{"d_expert": 128, "normalize_top_k": false, "init_std_router": 0.00745, "lr_router": 0.00128, "beta1": 0.93, "batch_tokens": [32768, 65536, 131072], "max_seq_len": 1536, "train_tokens": 669500000, "max_steps": 10329, "dataset": "wikipedia_en"}
Below are experts of layer 6 (counted from 0) of a mixture-of-experts language model. Rows are named router (the router's row for the expert), gate (a neuron's input weights, with its number), up (a neuron's input weights, with its number), down (a neuron's output weights, with its number) and show model dimensions 0-159. Each number is 128 + 24 x the weight over its row's rms, rounded and kept within 0 to 255. Numbers have three digits each.
After each expert's rows: a language model's description of what the expert responds to. This comes from a sample of Wikipedia text that the model never trained on.

# expert 33
router:135130126127179124120115107147092175097115157109150104143113150138148108120120157116134127107104113113076083102146093094165136154146121162112085111158111114130088092144093113129067141141092118131148129118133144154088140109105159121129123107157080142117141119159115145091136129096146111112108117119131140147118139077123108102147088150097120111141153101150096106097137115165094107084126092132154148101093113136091154122106121125116103112151127122095143179124113119138098066125098109
gate0:167129129117134078112098131126100144138138076124114129133148108167126125147161111124114119128114112091175130130105123122161134150136173143134117170137166126142134110124105128150112093125144141161130148117114165146128086098109161096135109083110089079162122107163117075101128062118157134112150133127098102132134118115126119138110174131083106104130105156152096138101136130126164133182141140121101097113121103166121087121124147091085137125125146107155139156131161151106120131101181095
up0:126134146113146151109121149127100126088169144145125124098150128098108131128171121157160133135154093109113138140149137147120135117120174134177115099139141137150166135142113078097103131161117137106155183116153122123139180105140131098133119102102116148122150089109198108140134102110121109098140120187097133107128104110193087137120109136100161118163114146156131132105144113149110156137113130113146093139136119121121085153127111151109167106150101124151122202154105155140123155092133104
down0:181115107130103162132129161120103171151120113125159161118123113133131066077127131151119185112130157108173148133125189104129165121111092138126098130147134154130123118130186075086127119115108127100118146110110130124152165129120126108134180167126108138130143133137132157125140136149068113065072160118104115155135138147118109116118100157113112110135144108161150109119109117138136127096140088125139125130166142084123152141141128138150091151111080132122131128133125079145125153145134129
Description: Pipe characters dividing cells in wiki tables of elections, sports results and filmographies, plus semicolons in score lists.

# expert 17
router:116126157146146128128141138146141139101122167116094085104123145140156122103105102096135156108115088128110112108097133129119096115132094100116138140145111129129157141151102148107158126144162118163122128124115113113114113122129126102120107115154093069143102148131119088137093116097117157121090139131107096111111141125139141137133157127168133143078097157095163149104147154074176200094105106134147128112174141143155146112104111109103125125123099066150125095117167085091144171131123089
gate0:116125109111119161138128148110106108123138130163104095143168152093113086140123113105145161138169119113106159139142110128159117093147125130155130112103132144112134118153112153128143099125099154111163091103157135134067132102193125120139128125110164168133109101148166097120147089135120148117142147124103145143110141182170085149146136123168125164157093077141154113154159146111144120160134118136158106108133130150133138115150100118137121084131150101134121130188152155146166074142142174
up0:104119105120141143147130115110134134129084128105100139095196091153107086113128153127142080141156168151151131163126107125122139141147139121126089115139136119103138155159151128134148139084101134101144140109062132146158105123164126136110130125148154096135124144115103121106149108129144135157139155132072120121140131078126094136149133148169172124122173126168113084149132138122133101150143077154093115111108100139153152144135166089108151101163135101157137143135082106159127082162116102
down0:130087142171175136128157120072177138186134091080142122162154128131143146137080185130122144125123154115137153110131075118152162119123134157080132159157162134091128124126158101131132112104128103097121086122128147090130106113122141113119105104131141140134122147136075199101145136155145193129130148094137135119105119128160104140138117097115179131122135133163156120129128117085141113129132094131102129148107100136145137131129133100156105095155120100119128114155083115141136115121111124
Description: Inner consonant-heavy fragments of Germanic, Slavic and Dutch surnames, such as berg, ow, stad, Heckewelder, Rabinowitz.

# expert 8
router:127151127105134104133101133159118129109084123097119133130109139137153140089129114097108073084128096133099134088133060102129131125155100133123133100133105115102103100095098113134124110083121101146143105117146156107106159099108152119108122124145074105100110127142144087092090151125155104108124110148126133135125157111127084092138108159080112114120106131152115105113117126149124100095142116146109123106112123109124143118137115102095106063118137094088141171163108070111134097077105110
gate0:147166102155163121093141123127113144124124102135104108102106152114095086168122161089143124116116120116143140160114134182138104124160138139118141097137134095097140103158110148128148117173128145149095080121114151151159147127133147182137130108093090139093100078162150101119103128121110070168150095143130112162141125144143159109120101132090157126097101094130126114175107131157170125147092085101115101159111117134130136160138121137127107132115110133171086110140114151138139087157129108
up0:128127096120102141116115126146182106086134127132138090104124119186154130131095119118130138153128131162138051128105136145130143128150093134189140154079104125172134120089112146102128118112150136090147126120127141086141181129155076161175127152145090165140150098136155131129144095116124129135133139102156164104112103137138117121113140156168148160113107141182128121131139153158104136155129131124096120124110124152119123102116135121131151109120177176122115104083129141110112156099083130
down0:144090118110166158171137142145158153129141145126097118135155135136135141129086142152170128107146116139122096105110142108090153131097123139127127120113119136139117112119079120136111132085118148098154137099153128111094154132117117100103111112172146102126129149146154110147106116150128150101126175110140124142158133147124160149137104145171132184182119129168118104089144108121074161138156109122102117108133184128113105120140163099111131108117192156062116108128102154101096153112083102
Description: Pipe separators between table cells, plus semicolons and dashes separating items in dense lists, statistics rows and route descriptions.

# expert 39
router:125135133128121119137106128151126148127159148126119091123117147116150134119136088134084163118130155131097092115116122131154154165161095139108089077093124086137175124125114116095140163148112153077112157121142145107143133138130132147144144089136155140138127096162136136135179095152144137088114125139102132084156073144102124188094123146131134109085117111082076122123127105134100120098101174112141153125105123122113158169158130121159096112098094145114119128113098145167077143123115145
gate0:128137129116132110109164098076125111123128177129116158127162119128175127127137125131149132100131049156129103087135138155129112112088123081155145112118088108135147104134132124167116113111110160095138071148146136122181087135162143102127184126137134154136130168151144134108128139115136111096115121088118103135162128119141109094120121154120142147170110119080103124082169137123142131129143144099096129148130073174121086137132158107173109105108106121130124122131127167140133115155102154
up0:081137130129134160136090131144144144108096102115070179157134123140143126131118169155133143141100156168097132157163127083154140147126111098090166110152103136133132103138135129115154144079164133194168148129124126081119128144123103139146135131088125114116114133103113152147120140108125117152156113163145099118111165052119138163123100100117092153118102110152121147136090141145119140139092145108142115110149144131135170116155093154096147158115144110116140145127069127152108116114168125
down0:146067134154151116105156120149145094141127120090091124101099071145103112097057153135149108088128139111163130113131120127146155128127142082135151128116132135106139159145160123136176155140129158190117152095151151165102132135128121147134090092148165126113120137150130120144132101158123099171147127128123143130114099118136126073121172130129123162117152115173121112136087121101116105151097106157121157155132140069103141154136125128160111147154126102095161143121144140138102114142087118
Description: Table-row pipes at line start and sports table words like medal, Team, Total, won, championship, Pts.

# expert 31
router:090114106116118156131100143114139125096136137124106125127099082103142129137107117153096095109174168099133106104091126126151127123151091111165099149147104115150159150127087118105101157143112091091122127114120159098120089136094105142160142109150156135172132132147127074145092098081135110116143151140148128108118111062092086124097066128093103150164173088134145111116150156164090153103107113114116149122113137099118109132148129156098133135129147144119133144108100137133153149145136111
gate0:120115130121119151114121093089133154143145097129110173085160102115107100128138157113150105147159143116147162148133171082096139107168135126103125157111095146132148123101096097112085135176131105137168192112172104132109132119108177109142096118130113084103102144144108150138114150151149117102107125117117105129164128113141142149108133137070127106136141094127098136147111128131142134132126112167096090130144140125085132120128128145133145097096171159154165155167171133139141143094079132
up0:055123088131154136098103103117150180118110106148139091182139134140104100093140094124099145121156171115129104107110146141108140135109118130171132117131145148140115066134109150118125152147089106174120113093118139144112110108164133109114126151127114136105191136093159110097151144165124139156142149104127197103098114137167093135115120099098109159119111158127130136121118085124125108143120084121140093116117132115114165159117109108160164121106137147161127103141148117127157119112148140
down0:120127157096128107094118122108191159182104129135149103147181126153110125094187169120143139115147116105164099165119149128108123141109158128122122116106081097156121082121103119143125118130172136173185124137175141144136118136126131134131089150144119111119114148136097121133093103141099164106098171134126124107118144132166109124087144117103104084137124141136137152102111127117122069172147151100132097162149085133132100136156137118114116121114094129180155125136104119123130128109110150
Description: Forms of be and have plus adverbs after subjects, such as was, were, has been, also, often, and -ly endings like loosely.

# expert 9
router:073150133161100141128120161136161141088086180146150118153128128159157087136087147146103127119146147131157097144136087112135135152147090130119092135157130122145126160115127117125151113124134102077127139098154150117145145120132097151106135107139170120144121130121171095160106121097112100113143191136109136078109136128132113096147099119092132123160146131166140157132144167152090149129094126176139116124124143117137111166162115126094158093142125170170094120099088085120126139120120151
gate0:156148136099129079120138131120077101146112120121098149101068139128135116107133132108139163129116147137121146156107156110124133135124122094116085139129078132157120127137141103081118151130132126157140139104150090096128140146099143109108133122126099104096141125090107069118125073127114077130078105182133101140133085177116093121128123135122107115139110096120103116110117149162139138155112148147095153115115131146091116174105079170114087150112148152110135097136168131117095169119117144
up0:148103118146136148157132159152172126126148114121121088131149112157155154112143134123129127091154124139143125130087133095110136140107131140159144183142166137136135126092129137110178137164111131155157148175127127124105127126141137118083151154159133148122120118108150127136076121123150162126153123148166121062085176103123175127160136127150160162142148147161174153114108135146096119144141146113165090114174152105171136092114140098130125104149107137160080106123101142119147120092170113
down0:155134113127156152112144115121147129108127098101126079126158122195139139128100139102131112113125112101133123109068138111122147118127137130137140151133136129154126115112119105147164138156140110116112148146079140129111086164140139118149181135158140160148127151140156117167109150126153191107119109113166137098095158112078132120108101136116101168092135148133155138089097125142118113082142159101166104103153135107174113089134170078128102102157102118159083148114120129121146115146172106
Description: Past tense and participle verbs and their endings after was, he or to, such as served, used, dispatched, refloated.

# expert 37
router:146129154079158102126130128168147106122102109157151102156135172128113117104126122136131122099155121120109101110094085147148140147158116122126122114151137150109115101136115123134147112138110093131137113135123156157109142130135143129150146104136156123132147135144098150144147164119158090085093124147162117149148083099138093127099059161126110121132168149168090123104108102167093119148158129137178103132068135131139128102086141136124117174098157155100118143144087167132145108132152061
gate1:157093148123111114120139138161102166160125094087101116124190121123142100158116112107191154145132151109135183158148121119118125117116151187126152137096121126138096102123135135127133097127168131100160179111097120143105121152116123144111126127142083140144093118087102158142114152106169147129113145093108155140147125115145114152100132128146078150116122081130113149109105098114118136109123110091182115057130095133119150129158139156140102116108147128093105147119130138148102098110157115
up1:126150114087151159148108147150153158119128144149140100105138101151074113127133131129140153153111098088136173134137123108088121166125169160119081140127121062146161094114134151135153105117147142115097141118140107106074089155174132126118095074113147128148123131129115145151132098105131114134167165096165144137141131136098122159113131127111133095141118129134149118103114145123069156099115144137160138086102140149169104118076139098150116123135095134152123157174111118111137078125133148
down1:127128129132146137163098161074164150127154149144101122124121130152135103118143102098114134118142136172132140147104149131105110107167119139126118141131126109108121098151091175108128157142091145131105142110109141102114087094125163113163074142167152145157129142133109102165162071128089092133123112108110141130106134143093169115166126120151143081138157156131159158133128125110106128099135128110123156157089144105136154080165100123088108167117135101100133103123115111115138170183143175
Description: Line breaks ending table rows, list items and headings, before the next | or - line, as in results tables.

# expert 12
router:129141152121138111162132155157129167094120116131139093122121122137131148091120096161167117108158153132125111105137071130130096116164127167109127122160118160098146120142130106140153143131143138167139158124143167093091155109090131137149152141155143150157180138170129081115088135139158106097146165127161162180158148125131115101116082127117125118163104165159134118137147147150101124131146132132170139162115174150105153096181125136105121087093160111143113160158114118133130115131143095
gate0:165125103148145112130158137143110111187159122093177107144116110163078126111115098104114091129148147097139175130126143100132133127119129177115112159145073110128148129098144171119087118141123095124144130105111158103152112123149113106147159153138145153114073139116083140143144115093131148158135113134104148106129097098110130133221075130139152146123100151115132118144110136163126094134098093087125121125140151136109142140107104135110163112120170113109140126134117140145128148106085131
up0:088059143108180121162140152121109129148116112133165107102136149115126125088111123148164149134118142140136110140142120118146124114105187123146106137121112128144146130150104114150109117091132128167162081129091099199094113130129121120105123130177136102129127080112097167093156132129164136134114116126126126154062142101161149106109102097135081146140114155110163122147160121113175126138119114139101152128083132118132143123152133117090104081111125103086121109129087124147141147122117152
down0:117081109127140099119131152150136131132098115128134107131098145147149154056114140152159140111099132150131140122187114120168139138071129128154108111110105185098153092137133132128124088096128117164164088160094090151141129153135146118096128124150141118145123100114090163113148115133135143158136125126079100155127137134138155124161121096123113174141152135070141124175121135139116104126097131142101161129090157096124151139158183131129114123124101106116119116151116186151123104150089131
Description: Commas, often fused to a word ending, between place names, before which, and, who, or after introductory clauses, such as Ohio, Munich, 1980s.

# expert 0
router:152162149105136108122136109129128148134132119136089124126104138129141112102115120123146147094108113098080105135120150099145120173149102108126164107149111111119147112105150128146122121076098104106138078164127159122090127127092141129113131114062133151108158117119129165084123097123126131181121140133178125155099098162107100164110105170156129156105099103138129161105120109128106073132137138118126154174093160117103116100110153111120111159155170182102104121139135130109121130151124069
gate0:101151159141154148125130140092153109113110111122145167131135136151115127169123142146127138087148099155146130118155133198110112102140104144078145106121129125087140152138125133110102098120170119181106133135128119118158129111165119097091152097132111119117134135134100142146103124148136103133124167098103111125132168129124153114136123120149118181147175157160149124140155109148109079098148089170107081143129146101175141099117128113115103151089118091186120088099119085132116096134146152
up0:110141122153144181101103124142159164145093112137139096136150131153135138130117145162124123163142138128125142144132149166112132126099126138145088131154117176147145123154094110139118087139103135119153108096094085158123142135156120107117122107097113131149163078133113163189109157132105106128109160155095136125164161141105161141136080093083151139173096122142111115123149077128094122141076111099102140124127123108095110118147136125137079092149130184152143168147144143089138140119126134
down0:130095147160099157133145115140102132136160138140117099130120105132103126107163119074116113127134133178168097149104156134133176133088115130118138110133132131119142098119165136121146142129090091095099144094129149141105144137146124137118164146144128114125090128156074148130158168106111153135138131108133111158123084105135075134115177103150155154093105111092173102171094108088152129138096152149105171085149110118120137129155130167162114116153089153090100147131127136134133133158171115
Description: Digits and year pieces inside numbers, especially years after an opening parenthesis, plus brackets in tables, such as (199, 194, –197.

# expert 29
router:106156131114136141135111109130156097093176153113143120157177114117131117155099110141114151132147130087129100129102128113143141143157083148104136111157103127158152160099116106097132148141132124130118140110151159118100120136086136155101125120174130156146113144128167126160111167160107119151147148117209136162147134104101060109133069158087121099162159092115123099115120141174129139090133132158141124131163168133115136117118097087130131100150166156122148160114135130143151146113130141
gate0:136121155086118127149097121170156137138134121133145124119111086097082080170110112157154126174135128118080119130118157118135122133131105140113108126090109115148126161138137133176119110115101106181153144169137111117110091122116113161129133122112116108117109147137142144134140124174127115106106112131132154111089133134132203150120170116135112113150131100157098126134157127167130096143180168096092170129093114115120162143100168099107149132103121112109141121132137100130201170104131113
up0:125125127112119136133135149108135089169146104133126105134150146145124099156138098104146131115138128123142099146183126129150180179168125064087124112148091110110120148130132127128128150133125159132086135154076127154129140158102158163143143064137167106139113125150116135132172109172143155156125145121137132094106196146118102113129113143126125127112106133127123149172171099155147123147169116131126167151121171143131121156108127093111074136137095141132143128075131125161126162156106132
down0:126161126106184166073112143121139133146093123102158121124167153149129114126142149097131115092173132160122117102102116105125177131104147086102102145114153159117128127109134113152110102128141140105128144144139130147103116132136135144158142126140141090125141141093142112128125147141122186145125110103111162124138155111129137128088081129136126098098100109101178143057140108111084125121113171161141124130113163131117123087146105145140153157128121117090135142100142090153128088139184192
Description: Function words linking clauses, such as as, was, is, that, which, who, and would, especially the word as.

# expert 27
router:116127142112168122109099133118124108154152152149111147123089096134151106126127105064139144103167110109104114156095121112164137161117164102104141111122108153127143164134117134164136076083094105096105113146130132172120130132070167167096131154097129148127134104168136097134133137130150129120134176125164119145128118096129079122086123158098102167112135131112142116100135193156082100140161123125112110127117139155136152151144125109125076112129154160110136149125118096127105161102120105
gate1:085125122169092127117137111105144086103142174127156127154149121127167109144101127106132112097108142144107135142125129164082122093134157131117131135111134156127193154138146124117086167147143119160113173132109086122154090118139117137138123110125146185123111088100130105107091098097118105126112140134103140121141123109151119133125122120139084124157154147107126160118125130143140120172127141101140123105124110139132069090109153138103167197128109091095117163103093166111132153144163176
up1:134130113120146132158108115180099119124103129156170143116106071155091153079108141158094154128143083107111113100147123089112112138102136104149142184108146125122117146081102115126154161097113145111132168134133106161082120113167144131089124166137125096128143115107108128112133115147157082128172117114153126162136089162089094140137163119112151142118161153086147139114130131151104142109138169121105138145118131132091162099108107118135110137088129105168121093143136103137146081115144107
down1:159145134102122165160146140133118088105113153100124168088119121137106146116126123131090123094115109113150154111136131095164129174120157104153059137111132113087169128137124156153140161123141137109121108133143146137074111109116135105127136152155106118144123111110145132102147144164160119126157140124159139134129120100099133174147162112136150116123134112123096134118133144118171122075119126137098172193101107117124174088120116135124127137095166133162125106083168099098171115080155097
Description: Digits and decimals inside coordinates, heights, times and statistics, such as (188 cm), 9.56°N, 7:00 pm, 14.7%.

# expert 21
router:157144129125142126105120127107157138109104150134183106167174138125152157125169114146135132137145127090105091166138120084111133122128144119152110115118132178098115114154118115142143113150134089183124093054117150148082130146060184117157144144122110117155152114160133138131139131111080120111118091124147180162116131134098150117125106145135103134171112174103100127131151090130111107149156170150161121165112126102109113099136127125155111131139142170129101158134133138131134132119105117
gate1:148126143168172136114117129125118143165154135170116109152150138123095145075142135118164147118165121137127113090138125138130088120133112085107154106088090167109123129145113139138143125133149195138108122178118124114150140106130110124109193081112131132153103131131106131116138102125110112145115120103096103181064164146129113095149166147092136151133129108139145140135125131150127105092135145114125112151156124145121148105163102099135162118179178099112138101157126085133116131118182112
up1:133136101162061104136078143159135107126150118119123149136106141109105122139130111126135086125103152137107137149109111128150106097129143136141124102166135142164183172099111148117100123107131123134160114104108107142124122107141104139074139106128171110154145098185150144124162208133167106115140150119139119122172181130080141130094092119088135126137109113110110107087147122106131135123119147152121116127120114096123126148171124090103160133115132142168080146124145158111147162153106145
down1:108141091165095101152124124158112135166120125123151142170050167156133108154105117164128139130109123119159108132132078061163164102103113174138127112154102118121109123118196114102132137122112113137139082121141111134095104121158167144131090143124153147147142102141136120121132135104125111116135123137190174099161129147126114148141098101127078127125127109147105144126124127130169117109111160146115103139108139112144128149131115148138118148107124110119090122162117102154175125166149081
Description: Closing == marks of Wikipedia section headings, plus line breaks and final periods before headings, as in Background==, ==See also==.

# expert 36
router:063131129149121146141126150104146120109162075137100179167123142155126134150089167135143123115118119199123126148153109110140121094123172129090133152145137120100156127134128135125160130097135123129140148139115116146131139144149123144104126123155173100169117141109147130133144098145130084113140153159078134115124168127120131118110172107143157146143123166149116102156114183051128121111142108152088105112143099103111123172123136104134154129128128083113178142121166150112100100144134144
gate0:149154118103125118132108135093123182128157100113141111142143081111114118126093085132118175087105151124100158131167117133143146148109147132129082125108128108131140168124129093129129103090091136113169103114092136147156116133135090164101136109122123140139136149113084118183108136151147133142154127119128132113141145150166147159114143132154075098096133130189135124167115145110137107161102149109140167171134127148157081129089110151114087120124129149151114131073114148124153132093178127
up0:114100089100143079113118135147073143175175147126135116107120129117163104099132098133115130172125164101092138109132129135150136160115127102105163154134114134140096127136131116117176129122161126090148119172159115115076127088145106131101134136110111127119122129131153072140133081080152120095139152135118101145143134089113153134113144143131100136156123097117148131109153153111171125137156094155124101097132104134095162121172159095086139135119118137165177125114141170174121156109127118
down0:124146141145119127099083152122095124111121162117119131111114147102110087103187163185114106129119148092119140160141137119126186149128125127099120157109142134161095106128155111121155120127122113125143154151143110076111117110111185122117085166118132163110082156154139144100117125104111133137072187105183113136142113126093134145105148110111109139142135089121139140096140119118145161116137144119121101116155118114140167106163149114088091121147114141121153091138115121178149117169163120
Description: Word endings and descriptive words forming adjectives or nouns, such as -ic, -ical, -itive, -ation, military, political, television, American.

# expert 15
router:113136097128096119126124119137118117121126140123133115113142131153109108113085127109152130134142140165115102092129148119071117098133139062120159134124161169117149148140137101124157099118122146146147079101166155159136157111154133085098133185184115151159113127138142139120103150116158133140152120141112109121124130163138129105127130105161101097095148100084133159152116105089176132100092116129111157161132088150096117153073130141144130135144150084122168107133147075105111090101109112
gate0:127098107139151122120081122138146083115127080147128137092131148065147113132132157144155109118154161159144153093125088109169129155068153120132138106132138113149167159135131143122175155139158142114095113097133107129146119107157108113154186116125131093073119098139136129149102133133113101126115118145107122108092143143083128105108087180132082109154103122120145110134104096102133167117107164131126111117156121147118090117076148120139093097137157127135107082147143109115126099140127119
up0:137173138113135133066174115147157107096154123123134125142128114144135072133122142107112151164153141138139085141131153144143115181162083105123131103127133138128147089130196141157121122069164058111146103175135142171125172122133077121124110129108139127140142110101154145158151145133107115135152130132134114145116143097123124134146107130119163159123098123112105109127117148169096120104098110152108143120139115108080100119148090112109153090140078104123120129115113121098147133115111157
down0:124120098119149153112140118131138091145117128127148157134122116122109066145140142170140131145121154131096119108108115124123122143124133117114138145105143132113097109140086167148096117161095106122151155135124123133098160148086140102148095141159074151124132120127154097167123098119091115134143147137105103144140119118143123160095161153122139141109128105130119114112182106099141089082131155122140104149139142144080122140149113114130200108126151098206185170161118168138144109117071137
Description: Word pieces inside country, nationality and place names, such as Lith-uan-ian, Tanz-an-ia, Ott-oman, New York, Roman.

# expert 11
router:161159133107150167139128109177145077139124148135101107105146143149143119108138137106148160077162139149124167137120141160141141111111117095121135126158067140102112083092096161127168142132092121072116130115147120152095155143117167173148132113126147138134122083119149114114166161141136107128157150166118126131119151117097091105104149120146153161101079161153131095129101132138103087115144114106092108104128153131098139133168152096102109144109145117116104115141114149139099119158171131
gate1:089127162115121101136160120110083114110128191140110142122168132130129124111131123145171112137140104167086154125127156136145097078179150116197121098112114136139112118163118111144153136146127142147151168111116125111132134136093124087103135143134118118117097133092132159131117102164150149110113137085102158124104144128147132078097107133109184121080109108104110086126110152098162070107132158139117111133128138104127137097098121078118129104120103087104149111123169136130128111123141102
up1:134126134131127152104148142106132093126094142091083132131133119091084145130103109122169105134146098125109130111138144154097122148211103145133161156159107157158112127140094150154143117115117073109094112118133121129133107109116084105073174119147115147185135116127145166093133141141100153117102113117121190162127093154098099126096164077129155153095077088092133119135100130149135128115127127145115119117139088141099106135140148107117128148108139135160133134106120106127110123113117153
down1:105162142146125110140110131110152162132145106150134080094083095098146110133166124158126123094097112114115113110148117097109144089097135150113145115121156166113142139172117151111120100141147074121119101117118109154122115105095146129149098104086120153135146139161169087128165124132120165162134147145145164139099104130132121129168137102083117161165165067104150171135120118102137141101121150129138150143163110104119133108169148131140155168114103141132122173134136076136113086140158122
Description: Numerals and unit words in measurements, scores and table cells, such as 105 mm, 450 ft, km, metres, billion.

# expert 32
router:108132163121117160164116128183167131072081127135133155139147139122179161114115114123150061133144130148150101143127130126127127131129098179152146108134145189111121122098110100146101115136124123162163114133141171141126172109128129101147151136143139122163163125130119185137094114137144127152126122114181159168142157107116125152150110123127142118080111153125113137102133144150140095119133130131153106146134160139112166070146115132117183123105101190131137143119099130124160132150148116
gate0:137166082151186135095148080110116140125151111182135159112096135124145117122147105128140176150113138103160126126129140129139138152097104152144114137083160104111061132141129153133107143129157116126111132098122114121119144112135105116079127100118140109110131158147126160111136096109141096149131127101146134144104116104158168126122140085107145121102073157134129137141143096123144115156141138130114110076136155080096083122110082113135110124096156112076180149111125131124138090160111171
up0:144114149083146096110097171121120123095115097092126146172125172106121150087075147094127167137083148137112094105144120162120129117139133124147163160132119128144137179141134104170142137176106110156122138131115142174153123098112119148080144179123129153136095111157159135149112138137086109143125123132100103132127107157143148143119111137113160161084105112135133082108134151109117155138105120112136123118158114123131149145108085146103119168127139121108125087179164093116128140160141081
down0:122139132132138146145132151142111163171124123130126140143126129151107122079118103104168140095121131132157121152135128110133110111108129138179135105093132132109139183083167079169133117095095141164141103132123118142151105162126163125141157130172147098109150134092101138145090115118088140108125070101129120138137086114139200116115143101108108146114099125144142157135160091084122139112112143147152106103115172153138158129109144124137120124160134079067127152163111118135131100138105172
Description: Prepositions after nouns or verbs, before a determiner or name, such as of, by, in, with, during, as in a treatise by.

# expert 24
router:152136140127108125152108124141144149118129141132153188110131112146164117106136084139056116105115098128100100107124120152071126137082122154114135091125098148151150100133094096118153118139152139110124150185138145120106146117104168132109124130150093163131157106127118124149114123175147086107103102154162145135170141176109127124109127127078120144135118141088091133135098143160100079124152140097092131129139160177131119101159137116093088129106134137137096152163126118111100121141101101
gate0:150103107127135179120165171149081153178099134139167074140116067088122089103148118123153118076135141134098110158120170143142141122134146132127113110147151154112135121121139116083137126152129160167104098126113143157121138126165128111144116150161147161175169139123162150149133136128123146134137120164191126075129137145128156146122132113097117134098122099131134147110094148109118154140128164086138104126131115139110134134099148155159098143116109132121130153161103109145139068166124123
up0:123089089107133148126105097121124109103144067119097139120147151140080125099104097127128108167135156115125159121166107134150132158151148130119098136119108121141183146128105103088159093139121117153098116154118122122118109126081124114157133166136078168123100104130139145126085130133129151157117123108096106108142127130116139136148150107137107158107079136105164115205152135117145135159074118136138136125115114125074124086123134142104145143102117084108161138130173153133173098129094115
down0:186094115122105125126097125120124133116114134124145096131182148147110092096112153116127131103138092103127110106149157110137111148069099126106154116192102129139092162093121120126103168116080159181114154106134152163132163151122114136118070135115106136127167147144094154159188138126163110125107166134105120165080143160114140129111131112145145141163156138131084124096161121128118119095141149129082136108127130153113134121110145135117138089128134172138116098160126136129117148119144113
Description: Full stops ending sentences, often fused to the last word or a closing parenthesis, plus colons in titles, labels and URLs like https: or Standard:.

# expert 1
router:107127144138129123101163138129115100126125130105107141138159128123097148097105114107136107147097119171157112157160110161094090100123103130170154168099120143117166180151093129185152145134141159149158138132125152148144107154117167117109144137143096119157126128108130160105112146109162120113128140163120140118154165137102074122082087122092153110134120121163115110133134158086152178112148079131147109166162134154119119125133156130139103115128107080132138094110154135100107123173124077
gate0:127130134128130111171070116103130132089069110110110132113177071121146122162147095150128111142153095124150134130138141123105096086143114141118133151161114149137134092169155102164133165119148119163100141112152123186134136122155125127067163096109150102098152099192074116175124135122124132143124109129128137174118128129115138109103146115118134103130132169079101127139121107137109159143125171149158130133138099113105104119165161152148151144097142127137130148109110100116158118128148130
up0:116182123138107130112129081162112120154056129154139124139089103112133122073164124144141131136116173130105124087111048116131108117103167128125147097131134142162130168139121119099139127086132112105149149115107128135090146126147137129154113113103113138124120106147122138103112153121118084101106160110178107121143126058119138105151183116167145116125176125146133122093120093144116085109137124132120149118140119094100131150115134102135103107093111120122116136113135168156139082130103118
down0:117061144122111146120121157107109122126165176145176111113171115116104093170127116142104119120085095094163141171167179130119173137122106063111116157123134120119128112128140113154105147109129132137075114151168115138109125100118136105123114114130131098136170134119126107153165118113145178173107122114101135145088131159166099151105131118115118137122122126121126128149122153089130186161095137118132123080128154111128153135140114126138160157128160128107155140142093093100113159108109134
Description: Final vowel syllables of Spanish, Italian, Portuguese and similar names and words, such as Borotra, Pereyra, Panama, Floro.

# expert 18
router:081156164097115103156100107169169118103108133102153101132131118159154133156124099120124111111130142147129092162153128136165140135151103122126114104132119157105142145106166117136127118133132118141139076100167145159107160155122119164115138096136139111124140115163137149099111107127133129109157150115160178147147127106153148104145081167113096153125106126133086128081141160144086065099098132104152146146138146154135154108175102121108161154084111155159095159143108100131098087126138124
gate0:147115134145156118127119189120138128103079137104122146144097127108145118157125085109120152128127110128109119142136110113124118154131135095109128119103160130126142124112137145159110149159127116131185203141127099142098138075173100191109104136106134131140130152121134122158112121153099163112123164078119143102143113144117163089142122152133119127181119152124134111153146153204108094125112124106128126158146114154139148110158149171100115135133094161119128192108105144142166141145125150
up0:152111133137150108087075124121160184109174153130138113106130071179128089135129111101133092147123134132092117094150128096112162132142141170115100139153121147158109121119130108186077131107104099107138172119096133128080099131131126121112100115132140155149123156126138147101085138137139137127142085145129151146137161119149127104124129158150081108149122114131133132156152114167150120118110160135117095105099155140110144130114117135082103089099145075107117129103182129156139104138122155
down0:118146149103079108175159101151093117139110085124095097121105142104149165132131151160085130086162134132139117147108159144126139078141162127099115121135110154146123104112113146126131140124136161116087098144153160126119149162093119143168118131131073113129115093115094150117155131125132111161141123105104141149113121125137119186148181133117149095094133100134141110166114157116140142161143154147096151119135169125156134171077072085117143112106116136131177114159108134098133139129125123
Description: Prepositions introducing a phrase, mainly in, of, for, on, at, from, during, between, usually before the, a or his.

# expert 3
router:110145128145111124159108129085144126145125149109112118098114150140121141146111162132117169140131113112128107142162114139133121100126139104094104118107107101127133131113091137092153082108173106124101170082119096156169105136183104148128100137147138064127066169124144099152098118136121118102103127153089103106117132157152145133101149101121123106098155160090168166119147158122125157103119081167125111104131137104187104129130109126093142135138113124170109118108131094131120134131090171
gate0:109091106153114117087122157163137108128147110140087114119132116120116131137151110159067123156139127125110094115147109104115084136132140176172139128160122153117137130082205121133131123119146140147129152155107136162144116113132133101142149156152135082151116135107140158161137186173129134096104141096097096133151130150102117130114140138170104148072156101133092146170147167110098109127113145137124135119097114126101137126079134138133108157129116141103161122129152161170155143143078148
up0:127103131114152112163143071147101113117122123121182144133125121088128141163156102127149108118094104127106102149127144155115139119111121113100126107129135093134183114146129096126110111118113097145111136058123143134088126153157071137118095119111105165128114077104118102129152108143111126110138111069171156139117101159126141096133127143126108049092095115085155118119125082113119092081121137135135093138134125131127142166116119124130177107097120141104103118108130128090131123120156143
down0:126129133110121102097100139152145103144148080150132098140136189156104129149136118156104165164153131148120095143130125115129138135107150095121085102139158121093144086130134187109150113129117130144116138139116098116170166157125135108126091099151170132136132093146117113079085125129144131175104132151116119124104170102141115134111102125120125110110101175135110125120153147114155155162097086115125099165210122155140151134085129135181102104117140126127129124121132126113121169086103122
Description: Middle or stem pieces of verbs and adjectives before endings like -ing, -ed, -ly, as in disl-ik-ed, har-row-ing, inter-cept-ing, book-ed.